Experts of a small language model: 6272 steps.
Below are experts of layer 9 (counted from 0) of a mixture-of-experts language model. Rows are named router (the router's row for the expert), down (a neuron's output weights, with its number) and show model dimensions 0-255. Each number is 500 + 50 x the weight over its row's rms, rounded and kept within 0 to 999. Numbers have three digits each.
After each expert's rows: "comes before" lists some tokens at least twice as common just after its tokens as in all text; "raises" lists some tokens whose logits its average output raises strongly, later layers aside. This comes from a sample of Wikipedia text that the model never trained on. Tokens count by the router's weight.

# expert 6
router:480559466508589519590418500536561477406515568481408585545534528565554549486529505467487506497539538480540447479454510499536464464446467562569536557401524539577534457515481489525431530422549535416502513586560511507454633531529563511506449399392518446540454610557529525550551520526519515526445471417413441522541488554498413539509473561516497532447560596464554476563461462458553508537489478467483578577501459414533454560529501457449497510425493395477473535518531420560599497543477451451370519579474421587519562408441610467479492429466516525507450532483472474473501481483528494494437452502509506448513504508544495469489547478537471504435496525450507514526542565430503506492525429489521591527488492468557597577439471468501491597452691539525527458490531579484492557535528594
down0:600462495462522453473487613535452458494517462449583481491488579519550510546497485497522449586483530392558558475466483465494500437517555494377507396561548435485514466521534483545606513470503474460437513503477499475467553512467419498529523496410452369445475424486487591485458377437491479602520544546548497471462488501440535491468555507554478498476496522451505505447432479470439497583452465551354476574478506411443421465473445401492499394454504493478458536553527530500569467475452559415506526428539577495569363447580451508433497506523466485494508461554576373530489481512436443516465566539445538419464480464492522515511474507510565524530497481533497579612496445546407481486452584548529556423573535532516564600490485564433474534507565450495523500444423500507434434480498442
down1:494525472469484537482523492454589470488519526478520479425531462498507566600406459473437474537501447459420522484524528533492474460459463420526487474507489509555466586560535518505448446555520499533476587508503415488467563416514432508430511451386528546561563499519500461515515511488481434518405517567479440522534502577456444449437558628503496491494456492444543452395511448446452419571458472585454547493498536503427615433459513584551527492465506515457494453476492502551485425482477505500430527475545441557502446455482434451491524585456458517454567507533507462604508560494571584579556468516511534494558457461540447463415454484585518517523464546502480502498642576506492548469476516468460488570555587545502560519499544458509523523518793478535568478470565480428516467419491533
down2:498421506558540523483512537443511512442483529443424519472514497495549537458540534515513573477499513508493508432542531644542566490555487443483480442499514553452503468486336413507486491463499592473381404442529514503543509519486582577493547521468504586481486538473455586456378577501501557469482513501578548514392531506486423457482562463465406501491627527525502487462497579476513454445590555456516572475418440432516457427485584540523494534437475585545534490530472496554530542555533522545539521531563388531509549512534526484473558527488533532520494451479497532543522493484545501443497543418552529537498530591409509477467504416556413641455591487521478529591576428570571571361494486511529458522474434480460507488515450530413505560502430484515452521637434530482424513503511466
down3:562389435468503475430468593509383526567455545496493495439513604460609511492397407581550465534477568530477525472486542555529511513538523484416550436496463455452512474559514552493514466555624444504464469435407497370542578575463494481487545554456535485412495446436420527550453626532496465551522437506475405561446444514557480459502508496501531482500468479424424502543533498474453543528514536532351535512500548502396544532510465520492496433553520455457431520524574479520501522574556553518455499487463552493514513523516522464522488478528483492511474430452466555435530580501513579495403463363503464549477549484467567517479531544417590475519588439570511578437486580475479474481572523542506474479560530434526431596502514398476526472530396490488511544546534597555546548465479473
down4:462461453483479451478525421438527545469547474606553450538461481608490520555430468516455462513562457479476409504648528429547439491464466483581509461561558493408441523483461429486541504502537451411442466441400477506465480463482430506562565515477439480512508437501519445438518515521547409469468475535465560512520608488506496500497548431599470468539514448477514490511462540446578496434436483418536513534526515536467453480450511472521494491374492525477507375520363543557494460488627474506529562453570546511415448538583479527529530518495475499500490533520540524526493490550471562507572459524424461616477517466539525480468503579530577471480442502473487466542550463546439432548480493414575498456571496522525532467446495521462512518430228480513531481494555493475476587479457452
down5:444503460467541530563402565495551468484411501532385450597467483633533518508521607424513461558548518501480540541597476548484487544494425533640493412464520488481522502562480468533428517449497512504450531489494417472494516530541516515508435442441442497578485431386526506499484511420518508524474505483427504539556417561462519508448515597461491479587661546505507447473485499527499414473531467442498551530457494476568509509547478492550563480485527503537463560501528515469458445527479597593437524515485466466459469468534560450450524448503494502493508545529551512459526451519489494604684444528464412422482419449532431541541479490460528497517511510493451555524670417530475498485534470554483490504412501458456502422493484454468534526500384535585574426460470496575543613552513462
down6:500572468484459570519495455483505545531472526472539436421519510446480468555487510566461499537425527484502584526418541530442468562477403477512436473525506467512528467501562491510531525501461425507454504532517544437453476492580538495504485537441491542478526464532508507517522502533475535489510483486485516557592435460470485482523457537451458537500460538474564479470459465505501514522516437486460536460488577527456476487536529472560536525478460486454489556550435465558480420547500538489496509504563453498570495482514531438527558506538534460485515473456488544558468542458500485492480536497530447523525504473552504484456478535516509494528477492451486505506393575466472493525443451435595521517492545520487516509465510456449515504504999474438636468441511495468558490465476487
down7:523532467500543420605509449498594421568436508464630456537450562493442504499494528431446603536482490481553457467446416503420465609528487458565530583557541576527492506482609468473501532531422486493460491573519473522474393566577453505464406474529552517542526506562555539439459535495470458485495550411458549510513576489505428539487426490488548466568429464439564479437518479457556514448415453638551480472478460510439555507432416535566405578463526449519478502483452558453494500516511397534477473516476418464538434535507505534585550438424577551498480569482520462508496532566560517549482480482539439607511475452470524526533486444563453485480439555569543537518633497426556501488519429444468509434547510476533537506528531537490518525436652512478532512474521580433454557579541515
comes before: "==", "-", "The", "===", "In", "|"
raises: "In", "-", "A", "==="

# expert 27
router:487448516523519551474434516496511441441572545573438563562441488585455578458526509440522509568437512451514514466568422413514467442481422525568528533504486472554617529489474537475519490557477457420560447503543537606548473493444508510463634451489466481442460441575492456418450481609584472569457477467491459574563476556498495514563612568514509503456558503492495462464448559415462487570424492497541567411576565493456447554546477533554527478508499477579432450499480532421461508487561551518551547420416569541513531487452498478455504436547434475519452500569543565440412570557400437551509518523475465472458551533519478495473464556561514431435576507439549517601548491471541483445492617446431519524534546482511474479492555435451509450465542552472517490514655452471562593480517576
down0:556457611491570440437420554536563458471532467406583464452482539479499499474514548541507435547467530482663489551438359504475451473536525484396545470478557506446471525477476464622589613416454587481502445499511483454462587563461483553457507451484451491543424504465427508508497429439533459528565453542518503573488533520500507548563493525573479479421548494540446558451510504610541472470482574493461499536439451484573493502463554450522557472448502489420509537522535466586485487498457490543551530454460515555528442442563446458406577513425437480509580449522599459493609455606539524498605468499506571486457404506462459477556518469444527485468436537482547505549517382519441408477485512517564544532567556515453441537468542575465550522520607511492572514515494500541554452458518458
down1:454501531399385543499498433456550491527473477501535510452555432496474560500497357495448526433539451498405499538599486573412508482439404440516480514538541488558459624578579549552443436534544542537449545431564446528564492489540456486473565565447518433513588432529496499450485504534528424534428544572462472556570463540449468470481529591567484471571519566481542582499583413518452464540474467475516423517569512524499547450477531569602575515520518472431478485462505519517443477549535544401485574344499444494474462463563450537508540526363488498440573478567434475540577520537526539520567485525519548568556457555500396498467493511506503540471483516519471489514594562577486553508490571449586496490519602512439501512458543426499530522520482480509498527458635445465488544469492510
down2:454527524594527506442530518476586506535549590503400491468559486366467549491550547517528545506481538466499498557464408576593464496473514492527490522422504544523540490437479517478529498531465505526528498529491447474520460474463548548439528540519538614424562529517484520463459549531428516501514560525529465383498454403463428523495537493505475435429483549536451494546453552531495424408594512477592443579473463461431462502549516582478489508480554584550528479517513527418521494536507408546471530520456531550435435622599541516521565539417509501457488488561533539599488460470471505371586516518474517569427477616513505449446523504444440532448538568498542572543646489552471495435475481509470411388476471553507466565503515527380456524510345586548459500536487543513511467563452452
down3:593481518442528449421484524478499484489470474556490561413557560486488526480456404493473443476527504387515499534556556453576425533545507516444541490521453401436539486591475507559566409478610467444501403481471445500567487582521490501453524563414541417465421446444410520462518536553390419515488530510461393577464498456520522451423420463528539518560496528490532409523502477563542590466416507493381502529502496483435516401515479485478565472477655412439483521580555431560551466461540553552533472521487515488502545470425450476459552503451532466507503493548470567537562526427487508517481505411626482546441541512423577470504484566497536591465497525564486474513445497426518491498613437547499459467504552456506502495473496458443528554524551489503571488583516605426514525506589495
down4:460528585575481495514594481447541504509549503462577582492439568518447349500405507424426546413541449436592423479533517442542423514473557470611581560493540494473402566372370493569519523500463555428457498441432497504527478501474441523502540622508550526534444481468448466474492540496442501492509479492498558487494533467448394507504415424520461501550528501460455430516508524504602463399487471510444630531473417464487512464449527434516519520449495487479514490541481472506456466481516502484530601434498530569596513508448487590558514447496490440461470551474478453473457573549526587421527526501515426555459434495404502535449544507468445507519431548413499488468610547558441553511522503451569522458520427449466520459453520496474519479442372526482474536535539570436565530449472502
down5:412496384498541486444485451508494598608507531502436542572512543563494474456516454478448457567496518541458464538565478443415476483555395474575497503437476502459517512499400474514446554506444553534475493480432569502517578507524538503515400622384546500494525419458453512425468471436591423455518473459523429530556506484477540520494422500509576464520491518438424507512504506566472439512490446406579473499437612588475490510518451537568463502567544545519503536482469506448432436494623479495519505397491506486430471494468612510524507472513516546499521602508528533480600535452533452583513520468442394539507402599487368508554426477459486531525530458424457446494589453482485507443483454477482522404555448462544461502511461445511459477494415581596456537461500490540444575576443500
down6:519642429501585581490499608466494467526565517463444442435463489452478511505533544542529501474514581541576555472502525566532487514456318500468411524488615369439500463538494538555450589541493439513502458436597501420519487526472449507521436442480437629432518487513444416484427438496484473531490451489561571493595433410514522395485547538516426524577482515492572545560505529546509486497554459534448495496538529463504488519476592464588517527548427528422533506555524487603494459490456529529536532468453454492580510487496564488526513474484539560520446523564495488498524438501473423561386526484514467457526444505581445515467494531499515493507451548402497530514429533515495481465488460499597527436508484479582455478493601466453552476429608555420591572430500527502533467469562418
down7:464440482471516507602470479447505489575461503430540535448490518589558574418480438471419546538513545461504448433476504426493573528493476434551527481419533510516526489572399491562458523553539418530457437510598455524492435555476439540450449431518549564613528522556520499507490446519533478539452468390599492520504420457489486591529448528439508505486415409470537527419421481492601566466490460504520499538508490547434574541452584525557556558522463473555483519504551518495525491613481460429481561413472574492523508515477416544419524452504478563437394432570435479466582566407464524530487458470490467514526559396507465494616504390613587429537510542536473477505517497438581583464591514473512508445551507534529474463499515544460513438399531422472498442528485493507458570508553501
comes before: "-", ",", ".\n\n", " to", "The", " by"
raises: " and", "\n", " |", "1", "."

# expert 10
router:496439442439496468490493466557470491489543623378470463504399427522515458577486577520504518506384437503490597479517537477539467557455594491552541486433446508530478482504447443499508445511447532399416463429494475461486499574477504541576452562512508454479524569502489446526468600516452574595406430524499596504580473443559509436548433466475514541480500542461469482467446485416552444415515515521466460457527478477567427489580423500455443514571505463541544517542517499523496472468516491532475585565503534465522424508433534507436538478507460483541431546587459475486497395405524512472566445505558488502397461498484463514513493568550460459465561536430480593417503557551636413424542574466450586556485553469567455519585563456484457485479476612563558439448533560554472455510465433
down0:461495417475481519471508524523613487468570496444490440446618501487558524509499464547503496560499595436513473414464390502397424470483528503417465488417524470487534503474465468525485544584477474511557541547430454502508562536463490513416456442413524517527487532510498572518550376451490567516505454469598455505514513565601517541450454511502488491449450522477493472505440458553375545499510537548404527532548500470482557509449569479509388494399424524506587500530570512556377535478487469472498468444456513494601384479542475506486531501481495454455543546512525467486503512498495530553575518597433561450595450528465482461449497449466563594502469516560565485510561389417392473432426581479532546468494583513493418574447484495507496591499492455551509546514475354528533432546415493
down1:512472550482479494505463442549525462541453469525479531394449466552438576498458374465401452465610481483465576485576495434604494491416464398537515456560446532498427467555518536488510468590562399594530558517502492536526452479551483520531468523461501529566501423569477528457471431516484465534562511536516427492485534513451458505548563536542375488548543479480456533402514509434504512527425567520523459523504450523464609467461484640533608503467525479408458471481451427546483440448504524468465570425514473486430476543543478520532467512555435494463517481560528518555525492462448480512521557413496442539500448514523451528395382415513535488537395552537500454564458516484495506474451531483483532440538457582473552539426542431509484513552568425487506625497548497423315528457525509
down2:479517458571521594475471513488566517590485551484484587431543525412458438464404506561473484475470429473443489530477518533570398465514558544503465537476518533552541454443394556505483405400448544441566448531506500503520587502409495560475531515522447602559598592521460486488515464409479543458521519541589537439436510491526402535433533531540435420452587502418489529481459504499484457443488532456548473525513505429515434547516489580505493520428441623546445532512533487518488489529521436506526463505557479542446511558569463529530586504587523501518490532553482539501555449514485461481456472483545484500566530540581420473435483543467478566478523542422495600488619490509482521486474543584509460481374447568428465496505548520458455477459294505492420460556410566576477484454448500
down3:547485378406509460479376565485485505504530555490410472533472513460425525430404529487485398547483555489544491461474425529509524543489513427436515480545569469453491472483526580546464444466544467514462432445481501426632562536545447492461512497497540463448459450504405541490510523570434500531564504570541451538426466524527489525469442461539436527463505588450472542505499491488566502514535479517462555567414567438363396525567507506505473428533531405405547550576614501572595549455523616545486518482529537497546540517486505451500478520503466516589507442499462452526625563447485502478431504403559456459464417484464543415523560475434592582387513468529452479482452538488497564477549491551450545449547437453574482474525522435468544505524552455507524600488507543441489524564575476
down4:484519532485587417503487485463581481449542490510579488510432443519432544489512520535476468443527404564486434470529571407594478528501508453566508522547518532362479540453488447443565549563430483491487434447523554483499429432524480522491506545551487453466565425466674449454502457453466429404513471474488559536515480460444463512568473487562456415460551407507438483507465429498631607435472448439531490443514463475529472425576477507466490536423516490519448404440399496467457507458574496466538497468569541514435412513585525471505586459543484386590521479431523501544517549454530527410520502556480520525421482451584550469486559532528464450479525485509485403465523481543527471438442470427412513536511477511436499388518488545478576526463418560545439475485435489466512625514484506
down5:467489491519546541560406593519592507489480522557506485571486520587528534452520632440486495524557543459426511486571476467496463543499478504572563513461491536465451479521516506563482528515562475471444504462519464531372527519522461548490365469458497498505536484450526469466506505461528474467505484389497520601547537604536455523554521550487407445521609448498532455439454545520562419510544471510467537468541577533530554454546462503492521631463625516585464472401504473547486529452531506676462479606583456570437473482452484482513541487498523518488485519475516500462535610513481499533544448507501375488479373456504392526520516554477539472546498501458483492539627535460571547508507552532439455559480512507488532464510478467449491473489353626546430470492565520542426546518503402
down6:465590512558475548461606454471551525465427427509461489477537462488533524557460443542553569516487488480511503549505478558466538485488493568495519400543591366511549533567523472530511506528469473552524500533479521488385455465586529419371492479533498551404494564398457540463369552600513511576513480508516540463552498456534506533478492556505516503506452545485610515452570472559504541499428427488489552531385521603491490499568565488511490563501467524570529349547499466529594513460406556529517517440429566501578433560415535536589519531454449513444546435489539536475471501477482472440455486502515486482550517505523498419566506404545580484562464473448446493534525483553430419514530489488517439516416512519433523448462626490480470494440600462466623508443538465514507432420448468
down7:530501455614502585557636479537387526472522482553597540471484636590499477515433502528498597521554519499526483402551523458487462436522456490601553515419494484577550536486537431508466561496381503522467563473607518490545460523543512514595519467506504424593461480568546493477500476543517533574531524463473538521442438523491485463454547473528492537511438500490503497517482520485509517515577477562478457458515494498460460500496532420523505511463473481525490463533488545465575428546501572423475539447508515466573349469408567572600476484496501516493450464503597364488577547542432551512505452581484440528539438427414459504449547405524428496488538514485440557556476461430427603553529455459512554457496537526545405531478572643530525491552406518450520498498499570426508545504512507
comes before: "\n", " (", "\n\n", "born", ")\n", " –"
raises: "1", "2", " "

# expert 35
router:487478543557563548499584489501607380566484539468467564395454552554465553522521456533519556529539487497453462543465451533510501435404483541438453508551479590435408510564405533462495585512516484459517542480474482415564547456407506416537544530597522468497489587639473430471585487537532468450495501537492523461552512571445537483538455547575504531412467498515477438459574431520458592518532456464525516460501490425557424454608474496525523416405513526473481433431459523444477544472519456462497481505427562441551418492484461500482570471549394575506548478462553515534433543526503539484510515535517505530459439483513511454512445458493493443584505565499523451486562457473402477508534472500455517465603545513472477473544506552472548538433321505525357537428418431474535571477461502
down0:546434536509580434538431597495511447529466525485569582458538536520556478405527424522468549433483547493504501462552576517522416459432467573475526432475541493476449498553499520456613551435429534422492463539467378458510541531527447462572554482499473448427531505473530592440458448415469497516478419556448484556421438491449583595464505507544444523424478480556509424425453504542477429562503390501520517607449505433530586527490472416545590455416453519473577463502545566528460406544490534519486495468484653512589417453523468391469541543444358485541580540520542485562584566554477503456479561477495502468462533541399406485489467458577533571478426537523492449490503436518457488524489484504564541494501494476464526520500508485474458550512568523453581566490506494538505457496474512
down1:548517470446513510447499469473553511505515464464516587569552481496434520578472407536440479520560501438446553570528495487454506494474397447539411497613490453431432513443526521493520490539542472598470553449430503545471488530514466508440549501439528520552499447562529471479560403517500463450612525525567483542511534463468516517513595492469480494600511498477557560535514507451423488459445512570543542465552515534471585492491452597483481507554528490375506529507390449503471468423527492537476415494509465502425575495507414526494482515433530594471564489522512468465588571563593620540546485493484583532573418474544492499435448519511532579534435562438468509523632489444483512438429495512449409437559531493449518482489605512464470495489616498519425590405567544390443495420388517
down2:430472495512508602471424549452620506561477490442453560492522485514368498435517574514520477503488495479530488514551456432470497480498443441487521493492469479503440455345496429512445498470507509492633473515519529524525521469472515541527516536509537588535507509580533502480413490457467501445515546473534536416448568504415431492495516475571515437488583469545476493448483569568556482511561458471579530490499451520442499495536600477563477545496448551507446430496532484527376471515533469497523451495538602603444535444540408448550449469518686526551563417506447495485581509503481544481439590526528451466488472531492546492520516498451431572587494604472488478467636450543457580447393503575426490495517438520493466501560512512507487585510289517513510512459529511448468471513493492
down3:533479449481512537447488465460429561496428523510493510505440558571510598522501487575613448487426466414404501495539464517514476565525442458495556424541412468517489541507500532497456503524617410514462426391557536429607541532459469520451487555487458433490492405421429554567488565519466485494541558508552401470470535408502561459493442529482563527491446528451448545501545493543551512549483438565486509497553540492447337532535479525509543409532508418377495558501537419506536491544500601538486467482565588437537585538454553495516522542493490493482489548498487519442548507440454515450399498357558533469466534517490506452555484471451586490512485546545477494522483528513417482438583518517471571457551552458523461557511423468454566541495583510535528540515506685455477554487576509
down4:416568573572552457560521463530637461487559523510501447508483409552414556584527531531499518546556456488633441495463574427500528541467476549590560496520558492395495502470495478493429530474592494498450528497504504500582483399446513479477522504492466502524530449511538459439471487506409474513555516549564529440503536478583523529476492445585411489467510507497443493513384473465561548483490491457548549474401528554501465438490483539453408495538508487516456461529414532509409499475592457479480512512534514517374481525592411513489529504540560474570486503483563470563586448431560508485556599611495508501508449520492532467494515588411550464434451517457580443506631476540474461610445549502529478543558494453444463408516465576429487537492396444516468475464546479495652541515481547
down5:464531488565538493542475593487533369444464473470461510522508533498547557475533575500430503481565495490510442448631464523382490547475439542518454501495566521507470586584467501431455617518475552489458513410547463503482506534521470471499477528451452460506593471478515482516441518431522455485501422408517499577510452575500462407494512534481404450489504494548524442489504535533502432640485450507537514502509502454531465521456469516572501540495561604432529448526518555473518500497469578594494522499528515499562382431503469431495541490457534475601668649509544488480452543528512437619503521567465524465538374465510479485499477541501509455565444468453359532505605481473491570505482492540530575471502551390461455467484464525493581535538396544548510538506457472497558562526408549
down6:376512470421510440473505470476540452530555601552502534368560446536455570487539492570468492467497537526552481428524462520510497572488454515477536486566545496507527446571532431538566520495499471556426481529544580484550498465605512472567558500483448491469496500436545516458474536528440501494538567528424493432596398527479468525508518588499450436587539546533536448525426433417557469549508476490419457508464542511524527487532588483530576458497473480458602442516458570541501480506531606478536493400494568528549443457465512587483559513474508476545549459509487614534503524525523420507381489434461495562465518486558388505591532463600577585519475467460457478397504498468512457523446531518564504451546464478439528458438515406492444480462684456501527481438517483510556610410421529
down7:481484441490519455534584498483529517571584492550656557450478609497405538515373521531435486480508521538493518473497424402507466555543490574538502603466571551555557479506514418555585582524422498532448500550488506516576544588516484572510506423538548521621555459508511482446486538472569454472481515450494561477478472463481510514579518508484427504509423463479500506499418474385486520434386456536432485487491471587499535511519529486466556572538445491593545525545473548456498507509574529508464472493516559492524525405380477482514489421511550502538476381594465445485511595489497525484566522555495454555512470373528449565491577495610575522529486502425421495529594485413475533513437537470484560449529494442491432502494513512474557451485569412478467528556541485379501508449427533
comes before: "0", "8", "5", "9", "6", "7"
raises: "0", "1", "2"

# expert 46
router:375490451546524442475510532551488504556550500479460465515461483451464475408546469547479450511492502537481514488520566558389464508510496507528577577529548477587518430539564577442458474573522401411488481468504416502434426578533387526488543580518503598441562533469388576503409600492478466517529433532429522591467517447503536439485465545512571418421537527520490434397447544489514410456480445559475462517526575458554448593569505575529521497525515553430450479497393433476496470571497522464427492606469556539578577475482459386566498472575459613538490537503565428502552475487467511511401459457432502511577497501523500504569519536498519523534580499532435527570444474538472500460518460527552570413511481524501604504503481513426541493459536551551520567515587502555540473452469489
down0:574531493479550520531378575595484533426489522479486555491493549467494497482463493515589487492512616420529578382460483456540519416466501545475526508424403507493534489476545521565529500529477545516606493506621426521478516549470514450515561514497477534478566495431502526466534430485557502554559499524576403571461485534478566526513499488554386535457503531485482439417523471627429397491516409507484589578437451363454463460545529471504562472448491506547546494454597536537446446502486501450510533454441508456523384452479470411424573494506408461531512511535582452456535396471423418580538453557559488436576463507448516483506541474460516590480465489473567489602478457555384467506445530569476434438511517460502477482519500489425470539537459418489566534532449481475454512495460456
down1:394429386491500459527469489572534520445526517465538401461493568557493547438570418472466517543539522460513463497493438426486582539490484437457451543493513476496448426574488434432523549536601444509487472493433510505444513500506467531444573504464572478464458453536496536474634484524491421581553483455576462543543557523519484480535589508508523474516482470484517487475550534454471440509466559512560414558517547523456601378543496557612549506519523491505457511563520535519487421497503535524479458409423349579454459491548604462554522498470517555457538442489500554488489540518469529559531479427558611538491490503621407477555436510473494458544507444497530556525606534493501585507413505584487517467438489526456533519549569447516434445567615434476471530422527604568433494430468423
down2:480499461537520488491486606531496477576585555444504550490455554453575539489568531512505524562483459540463491571544494493453481416470516497517531573496524545524478511433426555549572506502416474571456621444440453531526523463577515562414541458522571567482538534568518530486420453555531496481493507529519584565385591457518480493498456515597488441505514514464543563459441457514571472523539422552497467485455465482543502541460551553446464519414461579503510518493516503498485525431518397503504440596406556511410529456511468483546483523458618501532450437531453451480506394457454530461493495589422515493510455579508508403444557516504447525505400637434544562601532527488483546442480514575535501451564447497532495485531536612470536425418310596510492492481445431535471465470503533
down3:508515511474480511480567468518458477527524494459549484495520561541399477494487486499493443529457522463552416470504591488493524550544524520454467493559558492523494432530482565533512539492499470488433420447582439396585507612540467482432493531455510368560559404480406544455498508474422508507518466440492508491463508453528559541479460427534458527476469511449454496536539522526515482440472521530452630477469627446424422493493475492553483473496530458370509529553461465572486418522528521473481547506414511434551511566551556468504516469525478498543471493539404540508553563467461461492319412393563573434558515479495598528527527517475556537451547463447555426460439510426490466476541472508441517430432577537472511543525500456462454503563636385511583549568582597421479500477612510
down4:514516499522482498493535485433572474503629520514453483460466590559428505491541446535542565419532431543527445430569462380531442475594548431497538469453604530390547476526469560572550532469464563460487505490462456505514421453574445442479533431482486461585562562482536433425556509459430471476427465488535575517501592442555479552500424380545395460464513461437456523507539520470528499453483468538484548484527483552486495452448471526535531503462457529476509494435428505442493422439475455523503471437492421399466525487602386540507525577538516470532536491422463385507481488569532573493521478514416506567477571528504521512428529544627516475468408497453487457458571514487405555535435510409516454518482542509489511501500511550528504363424445485484541510597606482415522507491550568
down5:431506445512561440566504585524539526506439484535392467518493543488431479457512530480439386522604558432553527455611443590446551482451489488509488559473517504471553569449454553515473547499539488505449577453574502476506509501525465571516545533528503496576544372472473485487473510500501477511514497515525449525519497510463569442525457452472430544559581503457510406407528520565419412545530471454509521579519636478516467500516541447476502513486501495454523539435572463521492469507539574533469482569537477511455414459488478461500439399467457454536556584514543503500550553517485491540577550563567375485603426451434384514555520600435484539550509525561473484539515516515467507413511474559548589467538486480490483497461522484497499570511259600580521483522515555509534558574493434
down6:428629440491465467476502480465549494527482477522561474428449479516552488505438564540501527485434512458523559413472517574350505499480430503478425541520537412550521477611518485429589504531474429533437443517565560433463469505526420473474455479423526481416485530524512574452551453481515488483446434485514524524528314505498483478414400541538432458509513526459521470472549572529546509495507479516520500492560497539511534507563432474592524516558517524534537506507473427552555452488549523451540421440527494523557550505568532490549513478430548476513554491463547516440525568413464434545369536496569469529484517509483433623572485493514543428506483601428449522461432459581468454532517476525493514462495511556570517472491508449496465444434698400528582522473636489530559502470479466
down7:488482454571522495590540551513486525573461469493636574503484539502577537385515574491442450591504562424587527445473465466481504519503516440545500596480504502531604467545493533412612545469542445492486501437556474548476485496514566481506473475498532559536544473551560486461495435489511541539501453459575528492509488541483467536527483487483530506496434465499477525440414544437504556543370487544494381507497549539458572511527428469531484541585504516587459472547511530458512523571494436444551631347445536541550487433424439486493558440518557561490490506585482474510522611507479570546501470518442474563511485390540444491623497415554585449562497496483570499496584570563567524502519512417549578419547565551536496530490496614456513498481552495477516495501503449424433591467525582
comes before: " the", " ", " a", " his", " January", " October"
raises: " the", " ", " R"

# expert 13
router:565526447534500454479606557460425496438491451559491535496468481532563522497541549561557514412510468517531546457547500459564466538522573445465534415527599513513560584500588456487493502514644509601479443575418529441471518504573444497549473410602547542441572425487471478497472503484430436492491544467569470513584625503584488496468441569476514491462491422468542529485492520490480526540488519580402483498491476579483466565543504572480565494544418548451556555487494545460391471535434560573502557606513567496443537532437452567480505495582548584606513484495563496536471568438527488507439421455405486486531495561579526504443522566453449542578453483468411534483518481540548501558424460520446507513477491554546528437436584452458509419525499533493479624464481561508500440575428471
down0:491430604473484456475420621502466476481529442440535530455545585508495529387489405524531496507513490483449507529476509477466458477545541495448503475387522458487481580544527454544572564530524566497460519561521564445526567495426505469385581494513485559518539446457527621502500485430570522539490423487586480507466444568469584639454463499511484530484436549457441444464501450507461498427444399484439455462488575487526573468420513566453499444430459539445585429497520479504472444510494475534463522475530533461520468444572398394448561542493411496492453602475526445486564494446550499524511552484451517434524440588493410634464491538450530477499440510456511423519591478421400428419422525472515488540532506527475430458507530533431454495499506530593550539515521402446461479550485431
down1:467567478464516575505387481461609492508448493488558481573433516523531550493486436489410438544597421503474551495491436403565531434436507412493486571561465502472471494453437493510569479531557524549476514527504490518407546444454469504421478444508559557460463478588468568380514441527581515455553537525517458454470526426465466549511554547647499489491471533440465500547515425554467530495426498539436504513457563527400563461466511504474512522552552502473444460570520540474513531450523548495421637497535448554393579448493511543551479519495487536477506555538591507580479518435567594583576526457574423508527503493544453434379458526480408414537402554474505567518583471474493537437506511505486483494566554499569602456447605490549443514453546591493542479476568519485490538499523540
down2:491458465608426537418503492549542556560417537466500498516497461403533515459493503465553609527502521420533507567496456505529526484438486481417433421519498452460489479474513565506590450511529540521523454522418500473515440533532649455497566485554503557519532579542428506499538457474480415488484576466544495490492496482471530530588498527594531475484542512500546541434499492426495508454486529488585573513394389548529541523506485528523445511475547593564574478565589502554451450430440490512565485517495452464418530532528520503485489477593591498478594464459573614408495530516496535460572524500510527511492504521521483440455525488443494531525454544439556634557653512621570551433356575536506467453416486507554508509570520552490459540504344494503527462512490594504460525525477531
down3:576546500517533560416531473472461488512527479515533421431438565496420452429494414528484492523485551575535463481535496480540445491577563506487539497475488426444486533528522541549485426439509425531539466459476519437629506458556413505433478578451520317539530516525397631561446504567448450505445494460501432447508561423576518604486387512544461424422472495404510491516526417497585409483458516549487516531518516490505526492564443515459498521464569490503532527507545511556509518550528591537458458493521573437529479514414552506443497430493528482502568499441512497490485549525468466455336475372490493486433467485476463464545525476502567579472507503524456511475479461522479451540460519519463449448519527510527566485473499416432512429613590444453586597524564602513475493562589496
down4:521514493492643442540593440473498464566603535452570499488472522553416515527470407541452473424497410510537436458492563410486483511547444466558512481505615461465496585549498546465507509470602500485464503441506401504416565488518425482470448425443544539473538529526511543461511485522399496488458390538461562520429532536514451588488414502496492428512525446469551452499391515427601582550517529436524554487488535587456460509545530527460539488423451549494472485556428473512456465532591608495510473513431441469472526496507520457514415508478563505524486430540544504441488552536519578392535577596445436584566396492538530530472554486472483396478461524483522411527592528449541481575484451460520490536595496498520608481462515454504580477474407517517526536469502428524564542453465558
down5:433479444495495479509543631501519550516412485506453565480449519474516560482481584451474490525446502486506478425483421471462501559506504503585461602543531596484594566459489531463493534493519486488353499433511424466518490538541430469569444568452546463460562405530521400544400529457481490544452497480536574566501444565473551540540481513515470504576565497478499402441550519621508440461507461483508457506506525540513491533459496512561461439486447467416543520481496520521529403484468529491483551562460441533453473497483499540388471474497579485538580599512586525443592478425510530509609553550500520470624438496516427475520437559414482528568461430471514531484517415519492440469473529481512535423507534390486468449448524463503558526512424584518518457437611424511554568635463406
down6:494499458446492542492489461525501549561346444466493442388535424475408551530499472535482432460419545472481522416509470512450449548486397510528484447549496481461542426489500443547513551548524447550507549511574540401499482522549489491522451559455463493484611458427536542500486456432463524574529477488587551595571355484450484501557510519563492548573618557533475463477548523608455466487483461470445498520444575465542481510592395491575470524498558436516567448474547427536456486488507529569530470474519589442541485499527559506490609582416462492498540500489473485527570545581506423512406535416441494520495494495475438553544531415561540466457523540442517486528401510548503481561470475532553461428505550490516529473470527424510452414468644491454601593467532427461582520479506510
down7:449542496472454481530651489511441429551528477443566508468511587510551394457539513530439457531476511503583553456516504431463565543439516448475557544517607610530547507521525516511542455561441424588513547475522439472469388517603469468573469550537608557517545506558504467456426479515527461530458519517532510476515509509454493532522513486475499518524518507434514505486486478378453573480496459574451561505490552490445517488532517482517539513541458429566460486574425533450510446519480438465562504350371548596573452553434454516531541476575498546526495436538475500554557613532464530490517513502403438570586507408478458530545473443525524525546516511474502445520589586428515481505572509403485517440500417481548565546466478510544503397489607478466556471480454549454389541403458561
comes before: " the", " to", " of", " in", " with", " a"
raises: " the", " ", " and"